Below are experts of layer 2 (counted from 0) of a mixture-of-experts language model. Rows are named router (the router's row for the expert) and show model dimensions 0-191. Each number is 128 + 24 x the weight over its row's rms, rounded and kept within 0 to 255.
After each expert's rows: "raises" lists some tokens whose logits its average output raises strongly, later layers aside. This comes from a sample of Wikipedia text that the model never trained on.

# expert 210
router [137 152 121 100 172 120 139 111 111 129 124 103 106 136 100 120 168 128 115 130 136 121 129 104 115 163 120 115  95 157 105 163 117 149 136 134 117 182 108 147 124 109 143 101 102 142 144 145  87  93 142 126 123 120  92 135  76 137 183 124 100 162 107  99 122 152 108 112 157 124 124 158 149 167  72  99  99 106  79 132  73 162 133 153 170 100 106  96 138 152  95 125 120  81 143 100 113 152 131 125 135 100 132 107 144 121 105 148  74 116 126 146 157 128 166 119 107 115  97 116 123 106 114 119 119 172 138  96  73 154 123 152 148 120 134 135 130  89 127 119 130  89 177 125 143  68 142 124 121  90 128 125 120 111 135 151 154  99 123 123 136 149 166 128  97 131 129 115 109 112 186  86 124  91 125 146 110 119 143 117  97 116 114 124 118 129 129 123 139  93 171 142]
raises: "adu", "aging", "omp", "aches", "we", "oles"

# expert 18
router [101 163 142 138 129 166 127 145 108 113 147 108 136 143 145 106 144  98 138 127 121 118 128 151 112 124 150 137  93 104 107 151 136 116 136 137 100 166  85 167 131 101 141  93 145 187 138 170 125 144 130  81 130  89 134 130 125 128  94 116 106 128 193 111 177 140 163 110 123 125 126 137 162 133 100 128 122 118 118 133 100 128 118 148 118 132 135 152 116 133 106 109  95  89 128 121 101 149 166 162 159  93  88 111 118 137 130 136 110 102 120 121 135 120 124 139 152 117 122 103 129 104 137 119 122 166 151 127 150 111 135 125 161  69 157  83 179 136 121 154 113 113 123  81 113  87 142 128 163 180 101 144 119  98 133 100 143  69 138 128 102 141 132 169  99 118 108 126  87 153 173 145  96 138 122 129 111 105 114  96 128 139 111 136 145  83  79 105 123  89 164  90]
raises: "-", "-n", "red", "idents", "sc"

# expert 105
router [142 126 188 119 142 118 155 140 142 117 155 137 148 113 148 101 129 112 123 145 154 158 118 132 135 152  94  97 120 125 118 133 142 128 111 126 106 162 109 137 142 109  75  84 123 189 105 130 122 122 100 128 140 113 112 111  94 138 153 164  99 104 140 147  98 134 117  96  93 111 160 121 113 114 101 122 135  91 142 120 103 128 136 161 200 119 134  98 130 122 103 186  66 114 121 118  98 112 138  98 132 115 137 146 126 175 105 154 146 145  78 107 124 195 133 127  88 133 116 146 181  96 140  97  77 127 136 129  93 135 112 148 130  84 169 130 113 124 152 151 140 124 182 172 140 113 136 142  98 146 132 159 112 112 130 107 126 130 125 168 114 159  99 142 147 143 142 118 109 127 140 110 129  94  97 162 114 119 151 159 149  97 128 127 152 134  98 107 102 142 128 115]
raises: "ived", "al", "ed", "ised", "if", "ile"

# expert 112
router [120 116 138 140 171 118 141 155 139 119 108  81  68 108 135 164 129 102 144 171 105 126 135 162 134 103  87 132 144 104 141 108 164 103 130 128 131 156 110 130 115 158  94 162 119 150 123 127  93 117 101 104 122 115 130 124 178  97 106 140 124 129 118 162 163 109 175 152 131 130 110 135 129 132  77 150  95 106 130 126 123 133 148 136 120  97 160  92 118 114 113 145 110 120 171 183 150  85 127 121 157 116 105 175 131 165 133 125 156 128 146 128 160 158 163 120 148 155 125 136 130 153 124  93 134 103 152 140 105 125 173  87 138 135 126 150 115 183 178 114 151 122 158 132 115  85 130 161 148 155 109 156 180 130  97 142 140 144 129 176 125 118 112 135 144 171 128 137 106 119 102 135 108 172 102 128 135 142 142  87 106 141 156  99 155 109  84 114 114 119 125 101]
raises: ",", " and", " ", " (", " of", " in"

# expert 90
router [125 133 107 113 160 121 144 103 121  99 145 113 111  93  88 157 122 159 118 150 138 121 111 124 166 125 106 151 124 152 138 131 123 114 161  74 124 145 131 153 128 137 153  93  79 148 177 149 133  99  96 119 127 155 140 129 132 132 114 128  90 151 126 130 146 161 142 106  88 125 102 125 134 117 128 118 146 134 178 122 109 139 138  99 146 164 118 130 117 136 113 130  70 123 133 139 112 126 109 118 125 109 141 119 187 120 114 158 143 139 133 112 152 151 147 139 147 172 140 116 161 130 122 100 111 144 106 128  87 156 133 150 127 102 147 164 126  69 160 106 146 110 128 105 116 127 151 145  61 133  97 165 175 126 121  56 101 117 119 136 145 141 128 159  95 138  93 121  94  71 166  87 162 114 110 130 103  99 114  78 128 125 120 147 140 108 113  95 133 119 158  75]
raises: ",", " and", " in", "-", ".", "–"

# expert 222
router [143 115 146 124 176 119 116  98 145 125 111 100 133 111 145 104 129 118 163 128 140 125  92 147 101 103 117 188 106 131 119  98 142 111 134 111  88 161 122  90 141 160 143 158  77 173 121 107 105 150 130 107 136 139 128 115 128 106  95 117 100 182 136  74 141  98 108 110 154 141  73 158 126 111 141 115  85  99 116 146 120 152 154 141 135 146 145 160 141 111  88 136 114 103 151 130 144 143  88 154 118 111 101 149 132 168 103 118 169 131 166 130  97 112 138 119 141 142 121  92 167 116 142  82 131 153  97 138  79 122 168 117 142  98 158 113 150 170 103 104 114 172 137 141 163 123 116 146 138 135 118 140 161  92 112 139 140 113 130 139  85 171  64 107 128 143 134 112 113 157 109 101 142 155 114 148 102 110 111  80 131 128  98 137 131 122 110 112 133 127 136 110]
raises: "including", "a", "in", "und"

# expert 77
router [145 150 128 123 123 126  84 114 140 116 119 134 127 149 137 122 130 149 149 162 123 119 111 114 138 145 137 107 128 150 131 112 120 120 116 108  99 151 111 143 103 125 136 127 124 135 135 113 144 149  83  75 146 177 100  90  89 104 155 124  93 145 139 132 151 169  86 102 145 123 170 122 121  88  89 119 112  95 133  75 109  95 139 110 123 111 191 148 161 148  98 173 121  82 112  87 104 162 127 143 131 106 101 110  99 127  96 129 122 153 144 139 154 157 163 128 105 117 112 117 152 159 138 110 129 117 124 116 108 117  92 184 134  86 160  93 117 135 155  99 188 108 162 130 144  92 168 140 118 137 156 101 142 102 136 147 184 122 126 126  89 142 154 114 137 122 129 150 114 168  99  94 140 118 154 113 103 135 137 143 149 111  84 130 124 124 100 105 140  97 178 129]
raises: "la", "l", "k"

# expert 55
router [141 141 133 110 137 179 143 148 118 104 119 134 116 107 131  91 136 115 113 147 123 107 148 112 155 123 103 172 118  96 122  89 126 126 144  86 122 145 110 134 120 190 109 154 110 111 162 137 100 115 119 118 156 135 127 105 122 137 144 134  76 158 137 152 106 153 148  85  92 126 137 132 146 172 144 129 111  67 187 125  99 105 117 113 116  98 125 169 109 153 146 171  92 142 143 132 107 152 126 117 115  97 178 132 147  91 157 106 170 144 102 138 119 138 142  84 145 169 112 142 113 102 143 114  95 119 158 129 149 137  96 109 144  97 132 141 140 128 126 126 181 136 134 104 132 115 148 167 125 157  97 117 116  92 123 118 151 148 129  97 121 134 109 141 124 113  86 130 145 165 144  94 170 174 109  96 139 119 109 107 106 145 158 146 162  99  90 155 145  83 122 164]
raises: " a", ",", " of", " the", " (", " that"

# expert 162
router [134 141 119 157 133 135  97 153 177 143 106  80  96 136 121 113 133 141 138 123  96  99 136 116 144 127 122 116 158 161 138 128 141  98 147 132 130 180 164 135 103 157  96 120  84 180 145 117 128 143 122 113 154 140 144 110 133 127 159 117 122 112 120 150 121  86 175 133 161 120 164 135 162 139  82 163 153  92 166  97 110 121 131 159 136 117 127  98 134 161 152 144  94 133 127 170 100 121  98 142 125 141 141 142 143 144  92 155 106 133 120 106 174 121 118 103 133 140 136 151 141  96 138 106  86 129 141 107 135 145 155 130 161 125 142  90 106 117 103 138 167 136 135 100 101 107 105 175  80 107  80 131 155 126  93  96 134 127 115 127 133 175 132 123 115 139 113  92 120 151 127 112 106 124 128 130 149 163 162 149  83 121 103  63 140  72 104 107  91 116 138  96]
raises: " |", " (", ",", "E", "'s", "\n"

# expert 248
router [133 149 172 120 109 159 113 131 118  69 123  93 127 132 155 128 134  99 170 101  86 107 107  98 134 131 138 171  93 102 149 112  92  99 132 118 111 108 134 116 114 131 133 133  79 130 160 153 132 180 129 148 144 134 129 135 162 144 104 155 152 118 160 111 138 141 151  80 115 102  96 164 124 132 105 155  97 147 124 134 170 140 141 155 142 163 187  86 167 117 138 125 131 151 116 169 104  93 125 150 160 147 124 170 140 160 154 117 120 102 143 157 137 141 146 127 128 138 128 168 104 126 134 109 118 120 134  86 133  99 144 109 148 106 141 127 111 124  81 143 134 140 112 114 150 116 162 122 103 133 108 111 153  99 140  89 127 138 134 127 141 139 110 173 131  70 118 156  85 123 135  94  96 138 149  91 113 131 159  88 120 157 153 129 157  73 108 117 157 114  87 128]
raises: ",", " |", " (", ".", " to"

# expert 86
router [154 159 118 143 120 169 133 119 121 100 125 137 152 108 158 122 108 114 127 192  92 132 119 141 144 138 117 148 136 137 107 105 149  83 154 123 125 137 157 132  75 111  92 181 129 113 161 138  67 159 124 137 163  97 182 111 120  82  84 154 127 111 146 133 145 114 158 108 125 148 120 120 159 110 109 144 123 152 118  86 110 122 102 104 161 136 166 140 106 124 118 142  96 117 137 142 105  97 111 149 133 106 142 119 167 118 140 135 183 152 138 124 148 136 149 154 130 155  99 146 138 175 128 104 153 132 162  96 119 134 143 169 115 135 116 132 134 127 126 109 158 119 166 134 111 118 140 116 138 146 102 161 145 107 104 144  98 100 143 213 124 120 129 140 139 147  97 108 119 114 152 135 155 142  65 113 136 124 113 130 116 113 128  75 173  89 147 128 111  96 107 119]
raises: " and", ",", " (", ".", " "

# expert 191
router [153 150 131 135 165 146 141 131 194 119 139 107  88 116 118 129 113 101 122 168 112  94 126 110 137 146 124 140 139 131 138 148 148 108 145 107 108 134 103  88 116 147 124 114 144 153 178 147 100 176 143 133 146 133 113 125 112 108 132 116 144 163 113 120  91 119 181 155 141 156 133 123 119 120  84 160 112 113 124 135 125 123 130 150 197 150 120 105 133 150  88 150 150  76 130 118 126  92  83 164 129 149 154 115 142 130 116 123 139 155 152 133 134 121 127 117 176 148 105 118 109 133 114  90 133  57 175 130 135 129 146 119 142 162 150 121 115 167 159 138 121 110 185 129 122 129 139 164 113 165  88 160 139 129 132 159 115  98 115 116  96 114  98 133 117 112  88 142 130 139 157 108 174 163  90 106 131 145 123 125  78 126 121  86 140  95  84 160 145 109 143 137]
raises: ",", ":", " -", " and"

# expert 186
router [179 123 159 129 125 124 113 101 139 104 120 103  93 118 175 133  95  90 135 144 131 159 123 159 167 121 128 167 115 109 146 108 114 136 135 114  87 135 154 133 109 159 105 122 121 125 118 169 130 134 121 136 144  83 111  71 160 132 109 112 117 141 130 136 119 123 117 138 135 161 117 172 141 114 148 115 119 151 115 101 116  67 118 131 142 106 139 107 135  98 149 108 147 155 101 129 132 113 124 122 176 145 112 173 200 172 160 132 176 146 140 129 165 127 140 117 130 134 115 114 161  91 161 132 105 127 145  84 175 151 163 132 147 138 174 113 174 120 161 116 130  99 164 141 116 111 143 138 129 172 104 172  98 147 120 120 130 127 104 192 103 127 122 124 140 145 117 130 116 113 167 135 144 121 134 117 104 159 168 148 119 106 135 125 133 104 146 157  91 104  82  97]
raises: " of", " to", ",", "ist", " and", " on"

# expert 20
router [135 131 128 146 116 121 130 135 174 105  90 131 117  92 148 106 142 162 124 133 112 110 143 159 158 128 135 136 121 123 136  78  97  76  87 123 111 110 122  73  63 134 121 114 135 115  97 130 124 158 123  98 114 108 145 157 139 122 106 109 163 170 113 144 141  93 120 129 153 182  74 119 141 115  86 125 145 113 190 124  97 166 149 167 119 180 124 124 114  85 119 127 152  93 133 127 146 150 126 134 171  91 130 112 189 113  94 126 132 133  94 148 130 115 151 143 186 143 125  80  98 135 161 151  96 147 124 121 120 156 144 159 116 125 136 148 127 129 138 104 126  96 154  78 124 116 123 127 158 155 135 166 146  98 137 143 116 149 152  91 130 130 116 133 125 134 139 142 116 158 138 173 124 135 111  91 111 137 146 107 144 138 147  96 139 119  91 117 117 112 149 158]
raises: " the", " his", ".", " their", " a", " one"

# expert 252
router [116 130 157 127 123 158 156 151 185 153 140  83  71  80 126 165 125 144 167 126 113 130 136 113 166 140  96 102 103 110 109 152 143  84 157 116  82 158 121 126 131  97 124 142  71 141 172 124 112 117 135 104 120 131 141 176 158  99 123 178 138 126 107  86 162 106 153 100 144 133 121 109 172 136 117 101 164 117 127 135 140  87 153 128 140 148 158 120 152 115 124 112 121 140 116 160 132 112 133 151 146 128 109 138 177 163 167 119 110 123 126 163 171 147 115 108 169 162 126 150  92 141 115  93 122 113 138 124 156 126 141 140  96 117 158 121 115 128 144 146 131 165 202 127 153 117 150 169 144 134 133 117 162  94 153  92 119  96 127 118 133 116 118 163 149 147 126 168  89 151 142  95 149 119 144 109 124 132 125 124 123 150 106 145 118  80 133 119 119 137 123 122]
raises: "\n", ",", "P", " (", "ake", "\n\n"

# expert 62
router [158 168 136 113 145 147 144 146 141 124 136  94 130 125 129 165 132  77 153 148 144 126 100 111 157 167 113 151 112  98 167 159 139 109  97  99 100 119 109 116 128 141 130  98  93 150 142 131 108 136  89 149 158 182 135 103 110 123 152 125  85 169 174 125 112 144 130  96 129 128 110  96 155 146  68 104 138 166 135 145 116 151 161 147 176 167 126 119 149 130 163 127 145 109 113  99 137 118 153 157 162 125 145 140 121 147 107 135 140 122  95 127 149 169 151 129 120 126  96 135 138  86 159 111 113  95 131 103 163 107 134 139 124 151 176 115 103 157 115 128 150 174 133  94 106 112 148 124 108 157 131 125 116  86 142  69 115 172 141 118 165 138 141 161 145 124 100 144 141 134 102 147  91 175 105 123 102 136 101 133 138 144 142  77 144 102 115 149 103  94 114 140]
raises: ",", " of", " and", " (", ":", " in"